Weights of a small mixture-of-experts language model, trained from scratch on English Wikipedia.
Size: 12 layers, width 256, vocabulary 12846, 23.7M parameters.
Experts: 64 experts in each of 12 layers, 32 squared ReLU neurons an expert, 4 picks a token, a softmax router, a shared expert of 192 neurons.
Below are experts of layer 6 (counted from 0) of a mixture-of-experts language model. Rows are named down (a neuron's output weights, with its number) and show model dimensions 0-255. Each number is 128 + 24 x the weight over its row's rms, rounded and kept within 0 to 255. Numbers have three digits each.
Before each expert's rows: "comes before" lists some tokens at least twice as common just after its tokens as in all text. This comes from a sample of Wikipedia text that the model never trained on. Tokens count by the router's weight.

# expert 57
comes before: " ", "\n", " 0", " 1", " 2", " 3"
down0:083113155106137170084115163073121153129144167120133163094127142173123122125172130126150120118141117103126123156101090096144144115152115156143116063109084107108146101141144137091110160116094112162112087116109157102131131122176148123119128092143159126112128115146111144111148185180096112159180152086187097172154106097157135117157099120116140122122115125102093106134135112073139124104124126153129133135136127104111116133127128145125122146165133144132121178139148100181135104130108135109142140123094164105136153109149133096108118075106141114147112147095102120120093122151166162126134095101109126133155121123146083148140122131113120168140093109137135108150136164093148124137141158144115143163112132130173158094118108098088149106136095132130095122116108124121117091169107121
down1:127123068124112164114172124092131104138087122129155093135109118126101153151131106112166145124135144158128101124099119115190160157108121109123151160123121060155070124110149157129088112134114126088162118158175130115111138085108086135113172096118098102099146138157111197139151115153151140126121152100111117131142140175129085135108109100119164126110117122100140134112146074121139138147144073131119147149135132147137134132158131167065143155102114116117071111119137179122133133131119135116161153136145116116083157121110146094136141144150108132123133131122106063093118133112091112175165133132155090127157136125112128125141113101129154135133125150133121100126111154120143111129106149061120117159154165156134127115127126120117128149133147093116127106143114106123097108118085166
down2:106149165097153078159138156118138161105136096140167145113101116127137104120098098141126143126126083114101102134137130123064154104101111117129096126132171090110146097148109102099122161097108113102199085082095147108136131090108150102144134126117125114132178101134114081117138159103152127132187109085140117108158133143107148132148174172104101103133115130129111134076078146113100114101127117066136161085098163127131117124136127155117127147140128116101114126118102115131131140088119119134121143130124175128133143122140115087122105129135107161087113117083114111105111123153141135150106146080093110123156140109122134142083126139109152124104146086117165078128154151130167095143141101104101158141135173126134136160127121128125099091113122122120154122089114135080147120139151131
down3:093170188121170135120133103078154190130107128112144104103141113097154148136198135161140163165156128142112084107124147105139121114149168155118107128058147096122128100145156189095121112109185139083110156121074093099137130113128139168204127123156136120103145159103137144113144106168128123150122130131151166121167129153110147127149135150124094115147154108111137130156138116117133128159142151091117111112093109100135127165169144127118134134119143161121157114117107139121132146138128108133116109180149143147183107112119167073130145122118159136119124120114094118118136144135161153131154076132125112144106139113140097122090092119139118147127146113136128171110128095108117100138158169132126111124143085145110121150139105123090139143167108155128132137160127134140128105140143113
down4:122151165122116114128128130161103155084136130134123134136162119135111083139170145140129172142146168106164095120136144144140101082142109147115113144128158148141128126139116161124116116133161151103165123126151122080132128123097138095120145151096149088103120122130184150128146107106167113100178124130124147153136096122117136136091088102137150139119136124095127113116143142135144134070120113134122163137163151112144167126111138116142085124139142175131112136163181120143078156129140151108160153120131093106135138126131124124135160144143122103144164196113120106109152123123112119137134146128144158087125142099103136136134114093142121163070067105116139114152173095143068119115184144119115151169110138147119148130148126105081104162151156081188108107132129092108180134092118149

# expert 40
comes before: " |", " of", "'s", " was", ".0", " who"
down0:193102099097152147179135160134159111139163144150138122157097106114154132093093131127089093174107114142124131089103095135182145166117129092189124137176124115170137133132144096140110161135133127121158134121139152114137094166147119120127109165118168144163186110145137068126155151125102142129132166147112157129133127128128141103133106131128060100111167138163138128125126144123124138105128120118126123148138125121129126132120101097152163115123141096150131100113148142135143114111149090125151154098155093116081182129156140140139131104150112135117107113122148128159161113123143137120101110138139144141129121108134128168098111077164109125143105081052104114142080095104104142152124126118157103143084142111088131133126078136081129164128133160095154148118117143132132124103106131
down1:106140118120119133131132136125129115098107123132157127149111107142108114125155150096154102175118147129111109103123109136154125088148148156135145131159081112166098131106115135133104113158121150092071130119129147136104106153143107109163174139092114146104153158096133102122126078123147158142123098110121142127113118124162114141142074150155159161095154143158105099099108141123097071095099113111154137119113130155136116138141158095115140134133124142140150125145128105085134151124110138167107135123078136132134110096121094116125125096106094141105148155114158139095119134139148112136096116118122150151077129169128132164095109166145172110149168220120157139134150163119183153103107169116120131174141074107156110129114115102124131141119101086096161107081157139089142101102107101
down2:177151127113160155155103103127149120128141125133137134127128093118157143149085134117142106149141126092141079140179118138156130158149114127100116152080181157114126164104126145160139100128142118162108163137168130140121156108079173096152069124125103132104140171132142094138132113144168153068111121117120139159116082172171148140105112162103106127112142106149129137102141128148125119128126142106158108155090100106138140148169135081147104086120145127123151106119123108101114139146134174129125129096155114123130157162145127117113148178115125152109139119148119105115191145093089155159063142117088113129103121134130163115095094128144086139141178105077152110137136100125102142154131098141111148164152116101112128114145107116131104127085122137147148152125145111087120100139138135
down3:123136125132132136112114131108151116146148127125133109127121133160088156136153138107136109142165137112114135116109135101154113123118137102108147143110129109122102120103116155159102153156134158101129133132094129109127125136090097140124112111126142133128148119112124129123137129115116142147137100121140134125126124097140113137138116140149103113122152149122144130149139113123134132103115134077121123109146165138108097165101173128139139194119146063089119094035100160115190114156155129179126124180150078065117109112136159091077101129149093157136215165145099102023104118116115155182161115145137088140107130133076124119118118119141120114103140110115156136097096108124127128104100132088111103114109147127118130115140103164132131128132099130116111109148158121163154120137095108
down4:131182098136108099061157122148113139181148091153117109139146107169154116130103120110154166102137128108117138131150159124110089114112132157127114086114097113147140142125084133169158131128127155126141145154103103104087104163135139147098103046133142148127143138075087130093118116138082122156130116127135095091171145116147113135133116110146126103120134142148113106105144124169132106106117100128136169113147142128142145122095145101128160148115137082158115115138143102080138104084105135126118156098137130139123131081083136094148139113176134160116100110122146151149156115102171140134112077134121148145130086087123126148147124142116097119139157132115118094124124175111148148160097119136157093187105111094152117188081098114124142171127140148123113136153134138128132134134129133

# expert 23
comes before: " the", " a", " he", " his", " this", " it"
down0:097153144115184124125151143111127106120143091159137151133147153134118151135126139109148136170130129132139108136122146123152116110150097168153067121116097146137162111118106127086095100111122128086095100161114114124153144160132148135135134159137146132172150148106135135080154146089129077075141143158121105120106138116139095113126075187125107157123135140129131144202154121185119088145176116158136112125109102103113086137166129127099145118139117111165136129087122118111123114100123180125108118106110157136092161129088107060163148104123116104127132161148131124111162142127150115155130138103105101097117163117149105110101119069120099161149133151127154148121136129123134128105155127123138104115141124147114141088097127140111154164136126094128178126121144134117110160166159183
down1:098100125140143120085129110106122134116143138151096099126104115157110134155161136098126159105184139114130118132118100121106124102131114134123113147124163129109155162100140147139148075117154156120150128188098138163147124111072113101129138115178131079092132109107100137131148146164142118145150161111128156134148116108096159115151160126159123103121126104128138151081142115112101135096136166137133153106103152108131118089137123104140142144117152159130174116128183122116129137115153161096138161123157131103152127151136108132134112107195144082111106090132087155151115128143196127094124114124171155126126113133155109157084104104132118143112151160081123156136116132099080126115121141177145093157145164122102162147127135153158156161102161142128128065119123090152164119110161108
down2:085130090111125141132127190119137128106125164118162144141130137113111107183097131087115138113148102143144133096109127129149130132184116120114114082097143137146098152119092176111142190140132144145124157118140157110138139122171131086156147115116111094111149143105125149112158135094140078152176173090108124122144109097116075151151129111102120166132117161109129137176115122169153157125114134137124110139139165202151137158134125101091124112144096125118131111176152116124144091120104148137147175132142100089136109167175156139139084136168132146168099127105065152124129144153115106112127106125132105087132059124119115147116100144149082126156140110112106131116128148107145134125117127106116140147133121138161107162122142109116104120137130102124106108124131116116112127105083169
down3:136174130156133083129121179100114140101132125131155125167090101154138165157171106129146150129078110166130135149131102120148151108147127086118136107134136101096151124114107125085126137148128126106112130147120132150157125129149104122122143137126134155129106129098158098125125140086129080120141126158150125090161111114106157127078109147089130140161146143125162119135126138088137128171117144138133130117137102096137113114127159131126149061174136099111080116156138151103184121103164113123125135125150135082107137123136131105104125118108114092136041116139143167104126131180138119119096144132095130115115101088132150125076198137152116141128098154107108135125131120089145123098144103127140147107124155105093097143167186080112145151108127094133139153108136140084170127167140132
down4:112140144141096141148094158133122127128145095113122107133132150175131131073139122098170136150138109096176179114134156151117115131115135098108145152126132103119160102133120178152115129160158109085177123069150127141140108075129089121158107147159154172118113082084101086128145104127156162102121109133154146165135127167125132124120169182121078121132094092111180089115144144081136085107123090148121120147140102114133158125105116144148117121093127146109107119123098169090137126125137124137108135133127129156131158120151139128087116078119096095039131125116109105142093137143149119143141119145143135131123123119119137161127121149131148132088092110146129128123142186148128148180108155152101110137121135103119106105095119131113097110153107118140098143164130154098115116132108124

# expert 12
comes before: " of", " and", " in", " to", " for", " with"
down0:146096115152111099124098117135151122130118096145107115161116119168181091104162142098146164104121138131129128110140119103125135107134122137116168119095129073142179102098085163108159136168118087185167127120113124101141086110120123135134144093137148153133138104111104153158100093137164099150131162126140093121150138143162099156100114114129134119103124136119116157137171080115112150128135144126117179132110151139137137099153150130117106133067138157119085172109143118143115087095153085131126144143117142119136136166161159117120123112125118129164118144112107147086163162118128131110113075149101125174089165144148148123101138138130132138119108151108149139170172161106135145159112087132161103138124093155132164147113118113145166082117155137152107078094139129094131142161134091
down1:106119127123162119075113148171137151106128167144082149156188102137140161100121117114131129145160119110109151171134173149136145107100101170077114158120143127127158154180142111150125115095167122138123144128152147132111105155135121133139104161137087116115141080128117088140134076120140128110106125147173137117121174129157080122131110118128142120157148164154130127153171154187098125124115124134129129136125115158159174103149086107094125128109126142183152126103115135126103125123119151139106118099151128108117130130137111124140160127116091086167105111084156109060116161139109125138177137120141121115108086169155138173102132162041158145125138111113108119115142163140149100113114125134119123142133115105131156158105105142150149109159153128125108121132162126125093127142134150
down2:141142100134119106118115119098118147130079149149155140093085128067165088108115148141115109185143139120109132142145149153106115077121112133111107133135118113118124111179118095144115145137151126164125142171117166129123118144137126122124156146117096129121141146125109110170144144146153154104133140118148100094136128120119153175171112121115170122103144156125134129131091137149151145114102126165115109091173167173137137152091110138117097119083140126134151117133071143139149151109108141159085170100101156173112122136079145158136102144129109121103083099121143129114131115156142131114124132092134119162164182149093083111118121136140117135120148139083119132144141116118138161134134085135135035120138099114170146117150147134155154137137132158115152108140097172106083140103151174
down3:102130137126080119118087115091123140159181142118134111124133122122124119125123105118116112170152080141171119136104114087148168132167065109139085182157117113098117164096117140131125125122142134088168136083165120121100111123124124137138121120106133113162174162164092112136116136124115127174134148138104176095131158123174118143111140112105129119119131113159112112147082138075133129167126118115119141153070124144108111126100180140118130141138166129121145106111142117144103118133135159149093136166113164220134104159069131125114121140141137155140111139139146124125116122119160146134093126144101106135163120151141150063166126123130117140128095113090111116143140161113155140132122130139120173120129117137120113175133127137141157145146092134118182139129160086156080114130104123
down4:152124085154135113137132107123112148116153131143132142127160088119110162119173098126116176098151099162088125129115114106162103111135108053177145112128131115139114080155151088107143123095091134084139149116114139127104109081130123108120120171175128117140133139092119155112138140139109192122137109117103141137125131136103154092173115110145156154162130091120155145091140163085124112127106101144127140132166138099154138108160139105159130137131138125118178104156102136113181137131118091091149112152099122155136147121131148106158134108080137112133153122145161074169100121127149119092099165133127124117154103129098112124117129133143143082109123161152147153118103114130132087098120106178095080112116143107096119115122113144141070122157151144109101108154090125106120118128113172

# expert 43
comes before: " of", " in", " and", " to", " for", "."
down0:126103126125086083138105143159136097093127153179111110124137107138125141142095120136138104131160141107143150148108124135130141142080124135096170133116170141137107136157156126134116123128128147150103158139122082128091145153154126114107094114123149131110113104111145148088130168107159113130125146150144130141146101146141086095132104117153136094129149131096162078153095108151105134156107086110085149094149158070135147132156149145158124131127121083167099141104143118160173161113094106101131174128120075118091153103142105109093130116110105122103103109107124118110173113145126167136130147104160137129129155139170081083132125175139133161129120091106157125169085149144141084122080163107121109103163146123142107139116107093136143158091091149135133122101161106088122117097102104
down1:113091112110089122146100136091137129115145128117097155125122116101082191151128116105147110129105172138171185140122129130131156125112173141130132109140124104104104178121126129165192127143148101112111147123158102123109163113132107119179131117158136113115124140160140098090147093112124134125122167151120148111117123110126104155092099117148127135102092108133111133159135169080135117113140159140087119125148169132101146129121149090149096104127157158089158143133066157170122118118094128126130129138164092107080109099068134110135162115141126142140151122113131089125123127129130102080112120115137159128136112167114142133137142134109110093105136114096116148129121100142113138120135134123187100168060121107116129156105164122136173120117094088121134139140127097113149164108193107
down2:134095093135177117095117103093092119139155114141103115151143107150106108134129137115145100094162163163153158132123107119144132105107147123098069095127169092155119138119098114124102106110079115076130154101154132092143136092134138164157098176173142132144148094141091125118139163127113146142138127127192112154098142147119108127134140118166103151110139160111140142105135149132106125107104110128143144135101113191149110091153125125129115123162115154109123163143139092105158089110125117121137137119100121141128077158136148119163129144131127136123126148133150137110108157107148168089101094163134116094110171134139106131157177124112111125097098135131129114170134127108137148099126093151173097156115156144154150176096068149151162078155139167135106099137123132131092107149142138
down3:140182126190154123134158128139133121174146077139125179118099128139110132107141130098132096186104101090117135133151097139099143118123153154111089133087145165142117131127097126121131102117101148124116168136125110099142045107110123146121097094121128105148167173164121144170144142127122149126176130147093139123099117116110110117130164155137146163130150112152123112129134110137124117140143152081123087152174165117159094121156125116128087160188115166131145129105127125101123137120060119154108166094111144155141119132159116106175112128121135118126125087158127051119135139146181140146111139077115149139117136086107143154150166129101119130116141116123103123120109142125094143141132120134124136096124141146129110172102121111113112116119127156123154125127075132140089125131103145
down4:112126162136130156147167126137132127121185165135102110109120111145122104136120125164094134156130149138130131142142165116093152139099163119127158137127128099141112075091117126135181100144124121116153143102162138108109137121137125115143132089151147100145132126113145080112127079108139119162138142177121120133080110116114106159120114108157101106114119150097126131101106132092105114149113099103114139141151147150119157140157157099123112113116180121151149084117120132172065144130170079139119119123083164124144112089120147130163122138152119157141097101127098151125098139116135109160129070129138105131134117138161182119114153112121115173126174135092127131158146119135129162128152131121213097107086104176132105133171074121131138153142115107090152164111174114127158108128150131

# expert 35
comes before: " the", " to", " a", " be", " that", " his"
down0:127142156143142154122126106168134164113126120132145168131118161056145088137096067162104124107113146119120160125134162134103142135144141143137080179131135121119148118160140142197146113151113129138134165141154143151162099138125129092127120158163150136147164145143165086113116159123160183105136153132127121115115159122157119126162138140120122134128123172094073133122144151081138133105142143092137150100117133086124134156123125119127130128083176123143149138148124140100147132111089101155077117133112132171138126123156098134114142144115135151091115115145114104141132132130130104098140133102181118125125124097141123127155123118080150156099115112127133138128122080150135122096144127152154104096129166077105148101146133118121176136121130089062102164137197104094172132109136148
down1:143138103115075131163115115091129114155127123110137099124076132126089137167175113142114163130122172100153138129121103176091123153117163112136137139135175132114107140171146149137134135105136156118121099166116163096104126176111104145150136141116136094153133099117154161148163150116132138170123106102105183103133162138103137134107144135150108158133134142109163121137139158120149165143130169138126106140128148124152100103073102124127112110091129137131146114105172118081125128143127119146086172146119106120114141149125118120106129122165088146124128118174172146145110093133092153124174119109168081150143165147094124150133134099171133160122152120146140121110100146098161079097124105160098108161170129089139125113161115098180125141134119124169121142120142166116180160125123111
down2:129097151127103126114087139115094130152124137153098164124108137100125133151136106100166122152118123141105172136130102105105116111145133124116130122137099105138135130119163079168140149133121147135154086107110118137126151080155135144139094113159152132143147164125085131108149136135143136154159160129120153148123116151153121133130131166176156116151171123182096135140139148098128092144078087131112114167103130151095149172125123143093120158097163159146168160163106123090122176111145151090091136137069142142124150153141142126159093082114115121163143127156149151117116100112153133147124155139142123158164110099128163115143192105143146155129125095105135114073097120126159083115138106153143098114131122131098128184125136140165068156081139149096097104134108135141104133135115150
down3:118111117124165110118098196167095129141113104138149129122124124122108125154149143125153120129127110129122127109122117142148144133159102111126105125087168092138124088113133110047106172155118190140125126141144122146110090094113141119153130148125100152102148106153165137168122086139130100132157120106127112100150105127100120133103154108112120176111141200197146132125104150105121119128087122133134112105113120129121114138111122127141132078120113131127095149156102135148131136101081155127127131142143129112113181167145148128132139107153093159090161123103127155111155159130155128173160103122148107139107135164126128161110135167109101130134086136089145151068105164090154136092133162108131127122111123130132117154142074145163142130102159131148130155106169136082084173116129129
down4:128126143133137127103152147113096148183176072133111105126126117147124147127154119099148127165131162079127154154126117097119156115076100129180115162149125137126134140142110126110111137113163080115146147139109100127160163131125109129090146125161114146101082123141129132135123146161093154115115120141145111147110123140160107100162136132141143137135146099147135114070143079143085144128086186136175112120077139127165132124204125117114106129119121131216143116125094138140124128124086137172141128129140072106114092151158127137164095112120161150117133123108140121120147143148139117105126167142115100117163110146100113157124122115139127110158125123143143107174164112120111181170115118136152117119113149156127087133144129096134138078130136126189131107106122098143108102102136121

# expert 32
comes before: " the", " a", " to", " be", " by", " in"
down0:126105080153106106164139137124107110141156174105169104164131157162125121133126131150105159097085117152161147141152139110160084164121138151156157159134112167167120116164129140156126117126112132122140137154104087141138115128121105158121136145135097114145107141105152152123110119162163156105105128110092106156116134140132128132142125147158147129166107120134134123137111126085104136102106096131150134138119143078114118126118092126127133155098130129120154126165089118164097143132118123122116146136157131167125112170150096098099166109175166153140087083134138128145156165115110101109155125119156069151131106143154113125130129125166197153100164093157102112095089153106145079137144130119128121118139139116112128142095133106115154146097123112120081173125171088144061167101115080
down1:149132110172107131076124112126091095165145128121090134111111141116154118084138070128131114144092148137134130132090120133131132134143099154115140122176126109121128131123103144134105111130164088102135106085103140143110128153124147143131132123139141127140065089142153086133102150138088047116117170156114125155106114160115115136142148149122159100170142148159126145144094141147120118091120129148143149126158127094138131149126146109111130125128110136140138135148141145110087124099109102147153143097136130123118115138137114103119148143170172125116136071117141111096111155123104147126165089175138071182151158136111100102077125152121165099104103124137112099082162149097126129126180125111112124077092117107143150164140110142153178080118109124111125115135157118078157094117124095
down2:092133148115126145137151126138115153124147159131074135114131124137129134129103121130149117063120140119129077117149087155123170118135126087120146123131170124134139151116138158161073171120154150105133135058165094134118094121109090106090081124127159134139177137124115075129126095104135123148077091092131174075141152158121122124122126153105099062164143143143196106126131154140101125162128120129105142123139101110126134078181147089114126091147142139124161117118106131104153153131145091114126140106153117170139157113120109119127110142154136155146118138130110106088133123138114095112120126142131069140171172149142122110162131101116110122123131117107112126126184093115129148138137134144159124109131129116116161148117143082155120128136165147081156143148152159154127142135101121
down3:120137134110089118139164126105132123135112135111161096131123160151108104133124132147151094105142152116094107137143175133126092138129135133166167096122120135131177163107122167135118094133125070136082101135089172108118119156140107110126153171125150077105105154126146142088086129113103132179136121084115140121157098105139129103159093189109144163121104102162153083160147173137147135102106120072134174128160125128155147117115098109146117173116149135125159120162128114145135137101104190106118109139134096152152115142159118137115139142128171088092135118100115120123137139117114148164138154112144143140142146104108102127116113110127108172118132145136120099122095083123131150096139104185102166116109116116125127116144123154143152166150151092130060101115119150162113114117102145
down4:127112128114164101107101119117129170154142103159115117109138194143131128138111115091129126134137089172095143154139139112136132107142082103109127160114101131121141142133088137081160094121124158095099132122100150156110123121137158131157150145157136122105122144151142149123157127159085113144161150131129172118106111133132129107164125075118131053130105138104084167158126144151119142155077166107152133162139152194154151116137106131089173169119107149149137085123117091122128121126141155130144102121128147089148145159151139145158083078100125111101150115153123176113127156138113111110134137121178122103151078057150128128133090139113132144141111156099150121170097155109097107129135119143142132150145105117143125115137132133163138113110104143117137173163138106094153152114152124

# expert 21
comes before: " the", " a", " his", " he", " this", " its"
down0:104162132135126123150145163128174139137128137183160129098081136123114129144146148101146086112131132132170123123134096124148183116111110105088130118139137126135110111152117138158166127125082110090088126102121134085126125144135126140158153120144128157119106119091118178099157142162121093140093147131163128159096117052129145089100091128119183111158132135160157137183121121108153103114102119163138121119123107103103122167136070138144122119127094131103143118076094104121149150143089090141106138106127147115124104120155113134108152088130151154119129139148126165133163109112188120111119138117106098110122162104149159108151171105195162156140151085134099115089138117126125134146125114149145132161145095131119118119107115112128148126128161130169182139102128100131148158148106116
down1:142138103151160130116123111162170167139105151133133120165110179155108152114185200127102129142142161095152069165112111140135131111150100152136143101084124094125135156155180109188147115159115088125148126109120122118137168108093124131125132124142142131101128149132146153142143113094142095121140116098120166100143146141120130116087110190092090122092120115114096169129152156116131150089115093148126133135108118111135156131152089193111143129127128145141108121127130167115153074124057086109111151147138076123126122124159098147152141126140123136128156102140137162095154165121160148115126148159136149176121114148117112144139148118149185121124136163152100128152137152119151110131107112162124110161131135140087118127140114122127134119099146093130106139120103113092133120100165126
down2:090149178128117143120148078147119155166149144103133132071149158101131125167119140163145147110158152113099130110095104148143114125125151127123126123126118118204172112148154131133142168125119117117152129141149146089131093163113080129135070161123141097151155145135154113121126146136074099135156154132171181122167112092106099090106138148117119105111105149153126126141110110137128144175150118079146137100146129152123106098129107112096128152133114128109122132075155154129113120138146142107140155133105125120132131156157130132155128130126110134131099137072107123112102142149157143101134098116120149169108129130126111121156100161150147144160074163142122096126098126067170122091097127126137134156095155095097141119091093117164171126137147121081169099118153139144143139111130169
down3:108082129135146085124129144086089119119147146110137149135163147116132114129094090130192122147160149140139154110140130077130125157111102130123131139069095083091137179123119134171161159138086097095141130112162150097113134107117119137144136101146126129119142102127150137123112095116122100078104130175138135139089089098121139143129143156105100141127165115115104145163140130123131154167082113158131093130125111134127125073136190165149162149108109149097163128088161131133150132099100106127130099119130095111110077122151135126154125122105125092160112116115113118113167117165097102127172122144150152143156159135127156136151129102158135133115147119113146118086159131141120112114124128132110164147161109113193136159145117123118135103119170125150129112096068165108154138123170111
down4:171111138106103127097131115173134097115148096122137152133111101119139084170103086148109138129109098104133148180138156105169111106125143139170132118126122161117112144089160130148123126111121126119113141102102064122107155099138141145146141172158132095099155115149135134119106120139112126132124105175129127107130103138122173127149114166127159125168117117154146113098125143097128144118145134099103103103111128165092114112137109112152154122065086112140070121121145077150117150153163127122146159141095121140111134128116169132110135138145151126152093097125089099101144088110166134165099137163113116135162068165113135170149160150149127122114091141136130130147111110139140133107090122070128090133131140098136142134162153133127140181182139112095107122075145172126106139108141090

# expert 16
comes before: " the", " a", " his", " this", " its", " an"
down0:149121111111082109092155127101102157168135130139140142098145168161121120121117145148139107098128111139119128149117136164110120122095124126103114151156171132149139118126099143147115094102130149111102141110184091123153144149110130105113128101141146143136123108125111142108182151146142127152125091141130110121140085180115133139134113172137111119138158097111173087115141158137104098142156112129149153114121160138110131115160122115117107147135145112110161151115165125151117152151122115156142164133167140148124148137149120156130117154132160129106145109094174151128157143135160114128123092139088069101107112107138135125194141094171145141105079143139123110167148100143122153138117111085187126085120165087146170092148115084128168120131112119158115065103130113103057098091153131
down1:135105127103133106120147112120138137143116082125134126119152124135130098145152154176108116136131160150120123127115137174154134162132113187116105136146133130149116139115095098140104116151171100081175134114182134130156136107099147162114109116132132129099100127151146128096150165143167095130124089157122098173124140115112104123152116159111098158129136119171115112141103122127133110151115164127090151134153112168162125141105154074157162125103135132131135068115181154125081141131142145077125147138107137111113133157083094140102161102122126102139147126081166077127125094150130103144123142135163134147099157111174115094148144114157108128179142100102164108109118066101135142133108134109101182161100119115146142163163174136117146115157133119096140180121130125158127128112116126
down2:086124108114122162125120169104159106121122108114147100122147088151092144133111133091126136101150115124139082102156079085158123115120106096175099139128056127171169142114132115135156155117109137072103125115132092091122146103132125155118109130102109162147090103179176118155130105122133084114130113107117142091084100141113116117097060120107130107159166132154107133158115122140128112130132126129159141097151152121162110148136138121121102115151064122141121084143150133122131129140126141137168133136119128145156126148142116100115117090109135148183115134109093085117123118127130138087135119126113142150095126132105132117131112110166167097156104097147134093114160068119146131110099067118106124103124107141119151118139115110089151096110154102137168134147146095143097171100127117
down3:121164118136137115115098150067121175118156092121137091158127113119116125131112107124167110174146087153116112108072130122121120134127142159103120118154075113116133130133127133116138145157120150151120139149141126179096108136119082162082100155150138132093103139117118092108082131167164136131150135139122133128166070119144140109095134130119168105136143100135098084143112101120128168133126132153143134151147119119104094164129165119108103134142139119144135155101171153105129145131168114132133116129074165119133104138090086154132144114131149184193061145117116101112147104185120128078112112098154158099118138128142132082111122135140135090127152162106141167157127114113121092153133100119131154135115120127121053133171157097131140113130141115130113111164107124125126142114107136
down4:106088151146101094151101119166129146112128161140126142135130115091103152131142134114151169141126135142101125117095119106138099160121123102088143105138168186099151112100115095144144120106193122115113110131128166131132152126158126152114141179150154129089107140096095146161144140137123129128105129147109147145144050150129125115156144104117136131147120137181130168114159122104117123112166152153172141106104153119127114144091115133132098146110147131113163143102140122127116122138119130203102097125155076150144090162106151171110118167133094126122107141142112149131147119147130113132098111041110117110122137109115095125123091114159117152123110112169126126130127137133098122139123142157151102134151111094064115144137150105066131111123129158104151097147134170122086157082134141